config.yaml
experts_per_token: 1
d_shared_expert: 0
n_head: 6
rope_base: 10000.0
rope_fraction: 0.25
qk_norm: true
attn_scale: 0.177
init: "normal"
optimizer: "soap_variant"
beta1: 0.95
lr_head: 0.0112
schedule: "cos"
batch_tokens: 65536
seq_len: 1024
Below are experts of layer 3 (counted from 0) of a mixture-of-experts language model. Rows are named router (the router's row for the expert), up (a neuron's input weights, with its number) and show model dimensions 96-191. Each number is 128 + 32 x the weight over its row's rms, rounded and kept within 0 to 255.
Before each expert's rows: a language model's description of what the expert responds to. This comes from a sample of Wikipedia text that the model never trained on.

# expert 28
What it handles: Month names after in or on, such as August and September, and adjectives after the or of, such as great, good, few.
router [109  69 102 160 127  85 140  89 165 101 125  81 130  92  96 166 152 151 157 173 138  80  89 165 107 142 155 162 114 154  81 156 164 170 125 124 170 151 108 133  93  88 171 169  96  93  89 170 148  77 131 142 101  73  88 159 153 121 102 114 163 121  92 137 117  84 165 158 151 138 120 181 126 111  69  76 155 147 109  83 175  96 110  81  83 177 171 116  89 118 159 152 175 141 149  84]
up1 [135 116 162 147 163 132  97 102 148 103 136 121 144  88 138 119 102 151 172 129 171  88 151 173 104 169 125 163 137 153 105 155 106 105 102 113 146  55 112 122 106  90 159 138 113  80 155 157  68  66 138 165 162 138 146 193  96 116 124 140  84  77 141 106 133 105 127 197 163  79 162 118  72 119 108 113 144 141  98 128 162  82 109  64 123 134 169 108 127 126 173 128  84 144 147  73]
up2 [120  54 123 111 101 108  90 128 139 101 141  98 149 132 103 124  81 136 115 176 116 115 137 105 152 135 158 179  53  97  89 107  94 119 105 110 109 154 134 193 128 137 179 154  47 147 112 127 181  40 139 128 132 124 119  93  96 133  98  95 142 121 168 109 116 150 105 165 136 109  72 120  80  99  81  81 158  81 161 133  90 105 156 137  69 193 105 140 183 144  83  84 105 147 167 118]
up3 [ 82 159 100 109 138 110  96 149 121 119 171 106 159  99 169 135 115 101 141 133 193 139 125 128 119 165 117 128 147 106  91 137 161  95 137 138 149 120 111 145 136  71 152 102 143 124 193 147 249 100 101 111 102 136 177 124 105 137 175 104 148  85 123 103 105 108 136 110 117 101 166 107 140  68 127  91 130 133  93 154 117 102 104 158  72 161 205 112  93 120  97 183  70  72 119 132]
up4 [152  86 128 156 113 121 145 195 142  62  95  92 128 126 173 126 154 126 119 102  96  78 107 133 101 120 142 163  72 150 108 160  46 131 112 157  91 120 160 181 117 224 110 105 151 129 111 145 123 160 134 138 129  86 145 118 105  88 181 120 134 187 120 127 107 145 183  63 107 136  80 150 130 205 142 111 145 154  85 170 125 116 163  71 111 169  96 121 144  69 110 188 122 135 166 100]
up5 [147 162 115 167 168 137 103 139 116  57 100 127 140 145 188 116  90 170 107 134 107 113 123 106 114 107 146 166  81 137 152  92 176 153 136  96 167 144 172 164 155  83 193  76  80 123 129 144 152 124 113 175 128  99 106 173 147 122 128 130 108 159 157 140 101 157 151  99 182 126  91 114 145 136 151  85 105 172 134 144  75 134 176 141  86 130  86 196 161 176 164 132 126  97 109 122]
up6 [110 131 120 114  83 140 121 184 177  88 100  77 121 103 116 135  67 145 115 148 131  95 141 125 178 163 153 150  77 106 135 198 154 108  75 148 142 141  90 140  85  88 149 164 124 144 111 173  99 120 137 123 153 116 135 102 146 104 128 123 167  80 161 189 124  48 156 117 121 138 155 175  73 146 125 126 150 135 162  84 139 181 150 115  71 110 171 182 110 118 160 136 176 139 164 160]
up7 [115  68 104  99 115 103 144 157 141 111 126 156 149  81 150 138 174 154 157 160 124  93 142 183 114 107 160 198 200 121 143 122 152 115  68 114 114 169 105 172 142 119 144 106 132 181  90 100 128 123 133 106 109  83 110 179 130 126 139 148 113 118  54 112 109  46 134 120 132 125 156 134 150 116 105 111 201 158  87 163 161  95  84  91  98 162 177 172 130 118 181 113 107 140 137  68]
up8 [116 136 149 113 115 171 113 141 121 153 126 124 143  87 135 124 103 132  93 133 118  61 127 109 128 108 129 151 166 155 108 138  88 154 135 104 100 140  10 122 125  55  82  86 100 159 112 113 116  83 102 185  96 125 128 125 205 144 157 118 191 122  85 143  80 148 130 191 105 128 146  80 118  63 124 125 109 142 149  77 104 110 171 128 144  98 203 113 137 148 109 122 116 106 139 101]
up9 [160 146  75 136 134 157 123  44 119  97 111 129 149  79 127 112 177 160 177 142 138 114 157 122  78 164 132 167 132 124  87 137 194 142 115 146 151 160 144 177 106 127 186 137 112  64 113  85 110  85 132 150 126  49 135 113 115 104 113 124 134  55 138  95 164  93  96 137 128 132 169 152 170 107 135  66 112 167 121 169 151  61 108 102 103 231  97 114  99  89 127 152 151  70 115 107]
up10 [162  99 144  96  38 115 214 186 156 139  77  30 107 176 123 171 205 172  66 121 168 117  50 132 111  96 153 169  98 133 136 141 149 151  84 129 165 158 134 151 129 138 180  83  64 103 114 113 181 103 153 138 188 123 134  99 139 119  85 134 109 163 119  71 132 139 141 176 185 134  88 135 151 167 148  98 150 126 136 119 170 173 164 130 111 175 158  86 158 119 147 117 151 105 155  98]
up11 [ 83 140 178 136 156 164 144 122  92  53 103 150 146 119 125 131 132 132 111 120 123 150 152 122 127 133 152 168 168  97 129  92  72 169 161  71 155  86 115 132 129  94  59 161 130  77 164 102  88 124 111 132 232 149  93 145 138 124 130 133 114 128 144 140 119  91 135 135 135 117  79 139 160 105  92  70 122 165 137 119 145 117 130 109 107 108 173 110 119 100 140  66  72 100 149 133]
up12 [ 92 139 176  93  95 112 154 123  95  70 138 170  78 151 148 135 153 122 175 141 122 120 134  94 148 145 134 111 131 166  45 152 165 130  83 141 190 109  94 167 127 127 160 130 137 111 147 110 143 135  94  59  67 143  96  55 145 151 156 138 116 100  97 111 182 123 176 175 126 182 141 164 172 134 191 147 187  99 113 174 157  79 148 164 126 126  87 124 106 127 162  56 133 155 121  93]
up13 [133 122 102 109 123 103 112 136 133  82  62 121 105  95 124 101 116 107  91 132 154  85 207 166  42 150 164 171 107 106 137 111 192 138 144 135 172 104 112 202  91 129 157  66 110 142 110 148 151 131 143 148 149 136 126 129 118 126 133 163 107 145 157 175 133  94 128 169 192 150 145 130 178  94 121  78  97 116  54 169 180  55  81 109 141 204 127 163  57 145 143 150 145 111 134  45]
up14 [130 126 108 145 107  89 145 155 155 109 138  90 170 140 153 196 122 155 138  93  62  84 131 140  74 158 118 145  94  95 130 145 208 103 171 139 162 131  76 119 119  84 147 127 140 159 148 140 125 132 135 128  40 104  93 116 115 102  81  92  82 149  95 107  95  91 118 106 146  79 146 136 146 140  91 126 119 164 216 141 115 108 148 154 168 162 157 126 139 101 104 106 167 157 119 160]
up15 [114 110 161 160 133 154 152 165 165 141 120 110 115 199  89 115  81 160 132  82 152 160 131 160 100 154 170 129 156 150 112 140 146 128 141  91 118 118 151 150 155 133 119 141  76 110 139 114 147 116 124 135 113 117 102  74 106  86 167 147 109 115 108 131  69 114 168 157 191 140 102 171 122 166 134 152 121 163 167 152 110  91 155 172 114 159 115 137 145 170 127  79  90 107 177 105]
up16 [184 145 126 116 107  95 154  77 129 122 108 103 112 130 173 153 144 121 135  71 142  97 145 129 152 159 142 139 111 151  69 148 149 146 145 111 117  99 118 145 137 110 141 136 145 151 112 160 184 116 120 169  52  61 121 181 139 129 116  99 146 172 160 185 135 174 136 125  86 176 126 145 168 101 212 105 168 159 111 122 153  51  99 167  81 132 112 140 160 128  78  49 135 130 108 156]
up17 [129 167 150 132 107 123 147  75  98 101  84  99  96 166 169 154 116 128 153 150 123 125 131 182 111 161 104 152 151 128 179 137 120 124 149 124 114  94  96 137  96 164 168 137  87 105  94 116 138  80 192 143 107 163 127 143 149 134 114 139 178  99 188  67 104 111 143 156 106 132 152 191  73  81 152  86 200 163  91 109 184  69  97  91  69 176 151 154 138  93 109 102 149 153 159  89]
up18 [146 140 115 118  74  70 165 162 153 104  92  86 138 146 144 177 148 145 138 121  86  37 129 147  93 113 137 187 139 138 142 109 117  98 153 145 126 113 170 107 117  85 111 135 111 190 131  94 152  77 132 122 201 146  88 179 157 190 154 103 159 146 122  80  93  90 122 194 128 161 134 156 144 110 145  85 167 158 122 137 177 122 113  88 142 136 195 110  76 100 146 165  91 188 129 131]
up19 [133 144 118 153  72 129 146 109 124  75 163 141 160 189 134 149  79  91  90  80 181 180 160 106  95 129 172 144 105 145 132 174  79 143 149 182 103 145  67 130 201 142 152 164 103 141 156 165 108 117 148 158 112 147  35 128 137 119 102 122  89 144 106 156  84  94 136 128  95 151 183 143 156  60 126  79 155 136 166  58 146 120 113 119  76 117 188 116  89 122 167 179 105 147 141 115]
up20 [155  93 139  99 110  79 155  77 152 100  69 117 136 126 109 100 142 146 158 128 133 154 160 173  76 188 134 153 147 148 113 116 149  94 111 115 194 170 137 199  94 104 172 129  69 136  58 113 136  87 126 117  93  95  76 146 153 119 105  84 111 120 140 113 144  78 141 142 130 112 170 133 135 137 103  69 134 114 167 146 143  79  99 131  74 215 161 102  82 118 103 111 113 126 184  91]
up21 [157 129 105  99 154  81 142 128  99  86  85 126 116  72 175 136 199 157 129 117 152 114 101 105  42  76 129 154 128 168  81 144 148 111 129 117 108 158 124 185  99 147 163 120 106  96 117 149 121 140 116 162 121  99 139 117 112 132 160  77 142 135 112 109 131  86 150 131 133 108 113 165 147 139 121  90 111 154 177 169 122  53 153 141 138 150 160 111 117 143 113 125 105 100 155  85]
up22 [167  90 160  76 125  78 142 119 101 101 153 115 133 130 149  76 128 116 110 113  87  74 182 148  85 114 145 142 109 148  93 156 161 190 184 122 144 110  98 181 132 129 170 143 154 130 104 166 108 115  94 139 118  88 149 142 125 126 142 156  85  92 189 136 122  78  90 115 201  83 181 121 158  97 120  94 118 179 159 146 105  87 121 130  89 138 117 153 104 158 182 109 135 136 137  73]
up23 [149 159 113 149 220 121 104 175 156  73 106 147 140 131 111 128 150  90 127  96 138 100 190 111 128 146 110 135 152 159  82 161 178 148  92  84 156 171 167  79 124 132 125 127  76 150  18 128 123 172 123 159 146  93 109 145 178 127 128 131 166 147  95 153  99 112 117 137 113 178 182 157 139 132 140 128 124 150 174 104 144  98 185 127  89  93 128 101 110 114 121 111 124  76 157 181]
up24 [121 104 134  77  49 106 112 119 122 125 130 179 108 106 116 108 106 168 205 155 152 131 129 115 179 151 192 129 180 172  76 108  79 149 144 142  96 176  94 115 100 123 135 149 148  91 142 138 147 128 121 216 117 123 126 123 101 136 121  98 110 150 130  72 169  90 192  81  58  83  98 123 142 134 107 112 198 138 156 163 135 101 132 138 143  98  85 148 115 172 168 111  86 148 116 119]
up25 [ 99 142 146 153 124  92 149 106 205 127 114 122 145 133 141 131 119 136 190 108  99 119  89 113  89 108 157 175 124 126  77 117 141 114 100 157 140  85 143 157 109 153 151 127  51 108 102 190 155  92 134 113 148  80 155 182 111 137 110 118 120 107 150 157 102  93 145  70 120 144 161 157 159 165 115 108 164 199 132 145 131  55 142  62 111 168 170 113 155 139 151 151 105 146 168 106]
up26 [100 163 106  74  74 154 171 126 203 193  81 142  92 179 163 112  99 205 188 104 147 112 137 182 152 134 203 124 128 101 127 135 117 153 106 117  33 111  75  90 106 159 142 125 100 130 110  90  90 130 135 156 127 128 155 121 139 129 153 179 122 143  68 128 172 130 189  99 137 188 150 125 192 117 123  88 141  76  82 101 160 113 135  90 139 113 118 119 163  61 155 114 141 111  71  97]
up27 [110 130 106 105 166  80 113  81  62 116 116  37 119 119 142 159 155 127 134 119 116  99 145  70  98 145 190 131 177 135 125 101 100 119  88 224 165 160 130  81 140 166 197 186 109 125 100 135 169  41  96  94  97 122  94 119 139 179 168 192 115 105  66 145 124 117 104 149 160 163  93  82 125 195 144  80 144 162 114 129 126 112 130 122  77 112 151 119 150  88 136 143 125 117 157 142]
up28 [184 171  72  76 124 110 148 147 128 184  66 138 144 135 205 129 198 125 153 110  85 125 133 145  98  98 154 213 174 155 193 158 109  69 106 167 136 161 111 110 141 176 183  93 123 122 153 123 147 107 151 181 124  95 139 111 111 179 139 135 151 118 131 127 139 157 178 177 115 160 160 189 113 161 139  86 131 160 166  97 105 110 150 128 124 188 119 139 113 157 149  83 164 146 234 106]
up29 [153 144 160 147 138 129 118 106 154 168 152  94 146  80 197  74 141 173 132 137 111 171 145 145 169 113 118 166 137 131 157 140 159 131 140 102 103 118 183 182 150 110 207 161  82 140 100 152 115 109 117 110 121 103 150  95  83 139 226 101 137 113  77 192  61  92 116 148 111 175  99 170  74 109 123  83  75 113 140 152 124 108 145  96 113 162 160 133 139 205 160 139 118 117 110 125]
up30 [125  86 118  59 155 147 104  59 142 141 113 137  97 128 122 152 137 136 121 125 120 106 128 142  79 119 109  97  99 163 112 135 139 103 131 122 187 146  81 161  96  93 123 103  99 124 152 150  39 120 190 172 115  88 109 173 131 153 204 173 100  59 146 142  88 154 151  95 131 124 118  60  94 134 109 143 163  96 181 145 149 159 147  93 166 190 144  92 119 195  76 116  95 183 173 166]
up31 [199 147 174  57 173  89 203 143 116 109 129 107 129 143 104  89 179 135 118 157 145 168 131  94 140 124  81 131 109  80 166  88 123 134 131 119 115 126 138 137 118  17 104 117  73 121 164 135  86 142 114 122 126 130 125 103 132 124 154 125 184 118  74 128  93  64 146 138 127 162 212 138 143 172 103  95 121 167 125 100 144 140 112 157  83 177 153 128  95 117 164 129 153 151 116  80]
up32 [177 109 105 139  91  72 127  90 107 163 104 102 117 111  98 114 144 142 178 175  74 126 129 202 101 183  98 209 126 184  79 143 143 144 152 152 139 137 116 194 132 110 152 157  91  87 101 110 146  51 137 144  73 114  98 133 166 163 123 147 160 118 123 119 161 110 106 112  73 109 126 168 135 112 162  78 150 190 159 113 147  89 121  77  52 146 151 119  81 130 111 130 175 130 133 121]
up33 [132 141  18 155 129 132 198  91 103 161 166 134 163 140 136 135 100 141 130 134 147 146 118 145 151 114 168 139 122 139 156 162 154 151 214 183 167  88  81  84 120  91 102 138  62 140 133 190 133 158 115 155 159  99 147  91 144 128 130 183 126 119 150 163 129 124 119 129 112 125 109 189  63 162 120 137 111 143 101  79 134  82 131 144  77 142 159 170  97 100 131 144  86 119 150 105]
up34 [166 157 109 103 155 124 155  77 135 133 101 102 102  95 118  91 120 100  66 167 134 126 171 154  62 164 186 134 167  80 147 120 179  97 106 170 203 126  79 177 125 105  60 125 127 126 117 115 167  82 113 166 110 143 152 144 176  63 143 151 176 110 118 185  97 151  95 130 156 189 178 126 121 148 139 155 126  94 103 140 154  73 133 194 105  79 169 135 123 159 160 191  56 134 125 172]
up35 [129  89 122  86 115 104 143  90 120  93 155  65 147 131 172 172  64 145 151 210 112 108  62 130 101 108 168 161 124 105  97 118  99 167 133 131  93 180 117 109 138  70  68 188 117 177 126 176 159  82 141 103 113 123 121 143 162 159 159 113 144 135 103 130 121 109 163 116 145 113 148 177  95  84  99 128 119 167 153  31 131 104 139  96  83 124 159 124  92 146  99 115 153 144 172 102]
up36 [146 105  82  91 109  83 218 138 126 133 140 139  96 145 117 134 143 125 154 112 130 119 115 119  92 131 164 131 122 169  94  89 152 114 112  86  90 136 143 140 169  70  96 171 123 120  95 134 166 102  89  86 115  98 110 119 140 139 152  69 136 133  66 101  97 114  91  87  95 143 173  91 148 112 143  92 113 130 158  76 134 168 111  82  85 173 152 130  57  78 187 176 127  90 131  63]
up37 [ 83 139 111 124  90 119 138 120 207 135 106  97 112  86 130 110 161  84 151 166  90 194  94 101 157 167 193 126 134 117  36 114 123 140 162 109 143 137 123 144  40 117 180 168 100 120 125 132 123 101  99 129 138  97 137 178 167 147 143 133  85 181 143 110 119 124  97 119 115 125 117 111 144 164 159  92 141  95 139  94 118 135 125  65 110 144 179 121  91  92 176 144  18 100 117 113]
up38 [103 105 147 124 134  91 123  94 162  56  91 147 138  91  63 137 115  59 137 171  97  87 122 118 117 124 153 146  70  70 128  92 150  92 134 157 151 164 118 145 153 131  91 124 153 125 142 170 158 135 158 136 124 203 108 170 206 123 135  55  98 141 133 142 124  88 143 108 185  75  95 102  86 121 140 108 174 120 117 174 114 109 113  95  49 158 119 102 125 164 128 140 172 164 146 107]
up39 [ 78  80 147  62 119 130 156 137 123  54 153 130 156 121 104 152  72 159 137 154 170  83  76  96 120 135 133 155 153 109  77 156  75 141  89 158 107 120 117  64  88 144 108 140 101 131 105 121 129  76 164 131 194  60  65  97 160 124 101  85  90  87  86  88 128  73 166 159 165 132 172 188 158 213 153 125 130 107  87 123 153 129 142  97 151 159 126 115 119 153 112 170 140 173 179  80]
up40 [176  78 114 159 141  63 171 101  78  76 178 146 146  99 137 163 123 120 168 112  98 115 145 124 137 175 114 175  93 101 160  89 162 211 146 121 173 151 150 118 171 148 132 184 112 103 153 168 133  91 148 143 123  73  62 122 109 140 113 171 121 156 106 124 109 114 149 158 189 187 128 132  84 125 121  99 177  95 115 105 155 163 125 118  51 101 161 137 107 118 173 105 131 117 191  80]
up41 [147 106 104 180 126 126 114  94 148 132 136  63  81  71 109 101  72 151 135 162 112 110  61 115 115 159 178 155 154 136 114 176 145  95 135 150 214 152 101 147 130 103 106 178  86 129  89 135  98 142 121  89 172  99 135 129 171 148 107 110 135 137  92 145  99  84 127 115 126  74 100 125 127 100  41 108  91  80 147  46 201 106 113 130 107 113 161 133 106 159 127 143 117 177 165 151]
up42 [160 108 182 181 107  91 110 152 171 127 130  77 134 100 141 125 160 102 167 142  94  85 107 122 133 153 119 140 136 161  85  79  94 171 133 137 184 124 147 142 104 128 124 106 194  84 114  78 136  92 114  84 122 108 103 126 139 147 127 131 129 114 142 152  93 133 106 142 157 147  67 159 147 124 126 108 168 120 135  94  92 110  77 169 114 138  48 104 175 109 159 165 118  74 120 126]
up43 [ 81 101 121 121  99 125 121 132 142 145 116 125 140 131 103 153 167 159 160 121 114  71 108 149 136 144 102 162 116  92  51 175 166 160 144 140 172 145 133  95 147  46 160 136 170 105  50 109 124 133 131 127 111 128 120 174 185 130 107 124 116 159 148 122 154  83 150 212 137 116  98 110 149 124 129 127 160  95 128 141 168 138  96 127 151 114 198 135 136 107 138  99 129 101 164 114]
up44 [125 110 115 169 174 125 105 145 152 132 166 118 134  46 115 121  66 118  99 147 127  95 125  95 153 123 140 213 121 120 122 137  72 141 172 137 171 114 120 123 164 165 132 144 147 111  97 156 108 143  92 159  88 113 152 120 109  76 102 148 174 173 112 117 131  84 158 163 170 162  69  74 132  84  86 121 135 101 188  65 176 101 182 154  90  67  96 129 132 156 126 146 148 103 137 157]
up45 [104 148  55 174 151 130  50 120 107 112 123  61  69 162 195 108 155 124 152 153 181 137 115 111 121 138 157  78 152 143 150 145 146 164 152 138 166 147 157 144 182 170 150 121 110 151 145 126 143 146 149 101 149 111 161 106 123  94  88 108 161 135 135 135  79 113 181 108 169 157 106 176 163 163 135 111 117 134 119 126  82  94  71 135 114 150 137  94 124 107 140  99 132 176 133 161]
up46 [101  94 156 112 130 187 122  67 123  27  78 164 115 109  81 200  91 150 109 187 130 112 168  98 112 139 119 187 114 202  75 158 119 194 162 160 114 172 131 168 113  60 170 138 110 110  69 160  99 194 143 115 112 149 110 106  70 137 132 158 166  59 104 150 132  90 117 150 137 127 135 148 120 107  92 104 110 125 140  73 148 107  92 106 121 125 145  89 127 141 141 120 116 101 159 153]
up47 [156 178 141 125 127 107 129 141  98 134 193 116 122  84  94 125  97  94 195  91 109 101 110 160 165 136 151 143 110 122 140 141  64 146  89 150 135 151  51 165 106  90  73 139 153 133 125 124 131 146 126 136 121 138  86  96 112  55 171  96 172  76 121 177  81 144 135 163 133 223 160 105 110 136  92 105 125  97 107 131 104 114 154  74 117 123 178 142 116  91 179 105 128  80 190 166]
up48 [122 110  76 147 152 108 181 118 114  65 103 118 161  90 161 149 140 168 110 148 193 133 135 159 108 146 104 143 145 156  89 120  96  52 161  93 147 154 166 150  73 121 121 185 102 204 112 159 181 105 178 135 104  53  68 123 170 156 149 111 177 201 143 116 139  76  93  85 122 167 151 137 176 164 135 145 164 113 163  87 133  43 105 129 136 133  91  48 139 109 120 128 146  77 172 166]
up49 [104 174 122 133 101  93 126 163 101 134 139  80  74 122 113 147  64  87 125 152 170  37 130 124 172 130 183 127 160 113 190 149 132 146 173 172 166 149 136 129 139 100 201 142  99 132 168 135  82 133 165 158 124 122 121 128 119 135 156  64 135 127 107 150 138 166 178  78  94  83 139 115 130  30 149 104 158  70 183 154 152 119 173 156  80 142 160 150 159 104 110  92 114 157 111 144]
up50 [153 146 110 105 133  84 110 100 139 105 115 139 170  96  96 183  93 156 137 127 122 108 154 160  70 136  98 224 157 116 111 145 160 115 143 199 163 131 170 179 113 149 163 159  61  72 106 128 188 103 134 123 135  70 118 161 149 154 133  73 165 107 132 109 148  95 141 129 109 140 142 202 129 129 136 137 181 141 167 126 174  48 108 134 101 163 157 121 131 153 172 102 172  92 156  91]
up51 [166  36 141 107 126  68 120 128 107 111 144 115 125  96 174 175  98 127 161 115 180 149 124 129 109 108 133  91  86 133 140  67 159 164 156  88  93 127  71  99 131  91 221  93  59  99 139 135 123 125 123 124  97 158 123 190 141  99 148 125 156 171  77 154  91 140 176 127  84 116 103 149 152  88 106 130 116 161 117  81  93 120  90 172 138 130 144 150  94 144 159  85 139  82 149 151]
up52 [131  96 132 101 116 179 133 105 160  96 159  84 131 160 127 115 152 142 130 106 160 100 174 169 156  98 111 136  95  96 156 152 127 141  78 133 145 131 130 118 159 151 116  91 100  40 129  96  63 107 135  86 199 145 101 124  99 125 170  99 108 143 164 125 159 160 149 108 193 122 111  76 101 137 128 115 220 155 159 147 135 104 158 139 129 166 184  94 156 121 200 176 148  94 114 103]
up53 [160 155 102 117 130 119 124 161 130 102 159  69 127 136 184 180 179 146 147 191 167 141 106  54 105 177 152 134 140 155  88 199  86  94 153 171 125 110  86 108 101  93 136 114 111  95  77 120 212 108 146 143  76 118 132 154  96 126 160 163 114 154 131  55  86 164 121 104 122 103 101 156 183 137 148 170 134 185 159 168  55 129 134 127 111 141 134  97 165  97 154 114 152 167 102 111]
up54 [150 121 113 146 163 147  83  84 134  91  94 108 127 151 146 159 124 176 111  77 149 161 141 124 147 100 114 151 179  89 145 133 138 148 196 142 135  62 106 155 176  72 159 111 139 174  69 187 107  83 198 131 106 126 101 118 131 193 154 105  61 172 144 140 145 108 136 171 146 102 176 185 143 105  60 117  59 144 147 124 126 126 188 159  75 142  99 118  88  97 206 107 153 141 136  96]
up55 [ 81 144  73 123 102 121 119 122 165 112 136  85 113 118 133 169 116 201 169 146 120 130 168 142 106 133 116 141 111 163  64 128 127 176  96 158 152 156  45 134 158  67 151 154 117 110 136  97  92 113 116 180 107 171  96 127 148 128 160 160 173 138 132 164 106 100 111 122 109 120 105  95  72 100 142 109  93 164 151 135 156 118  91  88 108 112 191 133  96 131 121 132 141 119 145 150]
up56 [133  94 133 182  82 106 135 146 169  53 123 105  97 151 134 111 163 113 156 123 155 182  90 192 137 151 155 154 155 149 170 103  59 110 106 121 145 107 119 105  99  98 137 182 169 114 126 154 141  85 136 105 131  76 138 131 201 105 117  80 174 139 118 139 131 168 113 129 171 131 108 143 158 127  88  97 184  88 137 112 120  82 133  92  75  81 127 162 163 116 102 106 141  96 179 150]
up57 [102 141 173 170 136 120 142  70  95  86 125 152 128  77 138 129  72 125 143 131 163 109 156 140 120 180  90 142  65 113 117 119 108 109 106 114 109 147 121 151 132 112 161 143 115 122 111 118 180  89 102 108 148  87  97  95 144  98 158 114 148 119 132  90  80 119 155 158 181 120  89 117 120  63 150  84 108 169 119 101 119  97 106 111 106 125 165 120  84 107 185  96 100 127 114 132]
up58 [ 92  82 105 126 132 139 150  93 131 133 108 115 160  97 124 154 142 141  94 133  89 101 124 178  92 150  88 194 156 173 125 123 110 109  87  54 127 147 100 129 140 103 178 147  70 111  83  93 120 109 141 130 143  44 135 120 107 151 162 192 163 102 131 132 134 138 149 156 153 132 121 165 137 156  90 126 127  94 159  99 154 100  83 112  80 173 126 162 113 110 179 108 149 101 143 129]
up59 [150 121 118 118 138 164 131  92 113 105 171 106  92  74 162 145 102  80 147 160 132  98 216 153 112  87 110 152  76 176 156 140 165 111 106  77 173 132 185 128  80 119 105 148 146 199  84 113 175 139 171 132 136 155 144  96 145 146  79  83 151 120  59 117 106 114 111 175 152 100  78 120 131 104 131 113 157 154 112 129 192 108 111  65  82 142 131 139 163 115 135 119  66  65  93  52]
up60 [ 92 120 104 136 115 148 106 187 186 103 178 152 104 104 139  86 154 148 157 133 179 180 119 138  76 115 125 129 144 126  72 173 158  96 160 168 149 166  60 112 105  90 137  72  77  65 148 143 136 115 146 137 124 123 124 162 123 145 109 111 155  86 124 145 161  74 137  62 176 140 107 138 143 107 106 106 139  94 163 124 122  86 101  76 156 187 136  84  70 130 111 154 161 105 161  65]
up61 [131 101  86  90 121 105 126 142  93  79  87 139  90  97 125 183 187 125 155  99 103 125 110 167  59 106 178 187 114 165 148 122 151 147  90 138 125  93 159 125 126 141 119 158 128 102 110 126 184  96 131 109  87 126  99 118 200 129 109 146 146  84 170 129 125  83 140 167 102 198 147 142 111  89  99 147  65 182 116 170 115  62  95 143  73 135  95 108 162  85 112 108 156 129 151  98]
up62 [158 154 109 177 143 121 113 153 116 174 134  81 119 107  99 107 137 162 111 184 118  81 125 125  93 121 138 109 114 119  72 123 125 150 193 137 217  93 119 122 116 197 166 152 107 119 118 143 139 111 132 132 134 110 185 126 132 151 121 115 148 123 155 157 143  58 175 163 113 130 144 149 123 116 115 111 156 119  92 120 119  77 139  63 135 117  82 112 115 105 120 151 145  80 142 123]
up63 [162  82 153 131 129 108  95 158 117 150  91 129 140 116 134 126 166 106 181 101  96 119  84 153  92 178 135 165  79 143 156 103 153 101 105 102 125 138  75 152  83 150 128  49  56  71 100 183 178  55 155 155  94 124 102 141 155 170  98 135 156 143 142 165 143 135 149  96  70 117  97 126 119 119  70  98 177 169 177 109 115 100  98  92 137  88 138 166 143  97 223 100 148 127 131  97]
up64 [166 125 143 150 135 165 134 173 123 108 121  94 185  68 143  90 207 160 165 154 127  69 127 139  63 114 116  88 115 141 106 188 121 126 145 181 186 166 119  73 129 122 146 122 156  77 163 149 146 119 127 103 158 107 123 157 110 197  91 162 219 124 125 141 124  73 149  95 151 156 144 159 178 160 112 104 168 175 134 119 106  96 133  77 178 162 115  67  95 138 153  96  91 123 126 152]
up65 [103  88 153 154 138 103  97 114  94 144  82  41 135 142 136 123 105 116 173 152 101 135  95 136  72 136 127  80 139 170 143  66 165 153 112 127 134 129  87 152  87 113 104 161 189 144  80  78 102 154 128 120 103 138 139 137 125 172 114 151 136 168  95 141 121  87 133 111  94 155 110 144 112 130  81 127 108 171 128  77  85 132 174 108  91 141 149 169 104  79 114 145 160 100 119 183]
up66 [100 157 154 138 136 117 133 114 115  76 116 117 119 146 140 155 156 159  58  97  88  36 212 129 148 107 134 158  71 171 127 123 167 156 127 141 165  99 178 118 119 132 108 158 104 133 113  96 136 123 141 138 127 122  91 123  97 124 145 207 145 179  92 123  85 144 113 169  63 173  98  49 139 176 145 101 173 138 159 107 131 147 139 104 112 168  84 155  92 121 183 122 104 116 126 119]
up67 [186 118 168 160 147 162  65  82  91 123 148  44 126 112 107 165 110 166  48  72 111 112 100 123 133 118 147 186 125 125 104 162 169 160 195 110 167 131  53 126 107 109 196 155 119 149 105 138  86 106 161 170 123 114  62 152 159 124 129 114 113 154 150 183 105  64 148  77 164 119 185  99 163 119 104  54 105 119 111 100 179 109 134 152 138 119 180 101 142 140  94  92 137 129 129 147]
up68 [149  99  73 104 155 114  99 121 109 114  80 102 101 200 120  91 129 144  74 139 147 166  97 113 139  69 188 171 104 111  57  95 142 127 158 154  31 107 137 132 134 144 175 156 127 146 149 131 122 120 137  92 113 103 162 128 146 149 130 120 148 154 185  92  42 155 197 157 121 196 130 115 116 145 117 106 139 100 152 137 130  92 134 150  84 133  99 113 119  79 143 120 145 119 105  75]
up69 [152 147 132 123 112  80 158 164 132 110 116 100  98 174  96 120 111 177 178  50 118  65 172 157 127 163 195 163 143 113 115  83 137 154  81 187 136 104 132 144 129 130 157 154 122 153 105 151 140  81 118 195 126 148  96 165 205 132  86 109 149 102 114  92 162 165 122 163  94  91 179 121 179 135 124 109 134 132 117 138 135  73 146 101 178 145 139 104  89  90 144  97  96 119 169 102]
up70 [141 103 111 186 119  85 160  97  93 142 139 118 120 138 164 122 165 172 164 142 108  91  76 148  94 153 177 140 133 143  76 108 157 111 121 125 169 104 109 146  85  99 172 176  91 114  81 100 196 109 122 143 128  92  58 121 152 153 156 116 128 144 144 124 156 133 119 149 114 117 107 180 145 114 104 112 122 142 143  65 128 136 131 139  78 153 156 128  52 192 183 183  79 145 226  81]
up71 [113 109 111 125 139 121 128 119 155  98 125 100 161 106 109 148 178 164 167 139 103  96 148 122  75 108 151 190  90 161  91 102 170 128  87 118 124 133 125 155  84  88 154 208 101 135 109 172 119 127 140 115  49 101 117 188 180 122 124  77 134  94 105 126 147  60 125 161 136 165 181 132 111 130  75 134 131 108 118 151 153 108  63 145  68 158  93 105  43 128 173 135 138 102 166  82]
up72 [105 126 113 103 129  96 124  97 122  94 108 134 155 101 141 105 175 123 128 135 114 174 158 154 171 140 151 142 217 124 137 137 102 199 153 164 111 163 109 126 166 110 128 151 125 188  96 134 148 143 111 158 121 120 109 139 115 102 206 123 150 140 160 130 159 102 138 145 127 128 113 137 185 132 178 134 152 118 100  82 176  95 107  51 166 105 134 168 140  77 197 178 150 176 109 129]
up73 [ 95 122  87 111 115 119 130 173 170  79 165 109 157 117 166 115  89 139 111 128 145 100  82 105 122 134 176 175 158  87  78 109 136 177 112 139 177 139 108 148 189 134 112 113 130 120 157 135 128 172 132 171 171  71 133 107 124  98 145 144 122 164  39 113 174 134 146  81 142 163 148 164  88 109  87 151 192 150 104 121 129 196 103 145 143 137 104 132 107  92 117 155 130 128  31 107]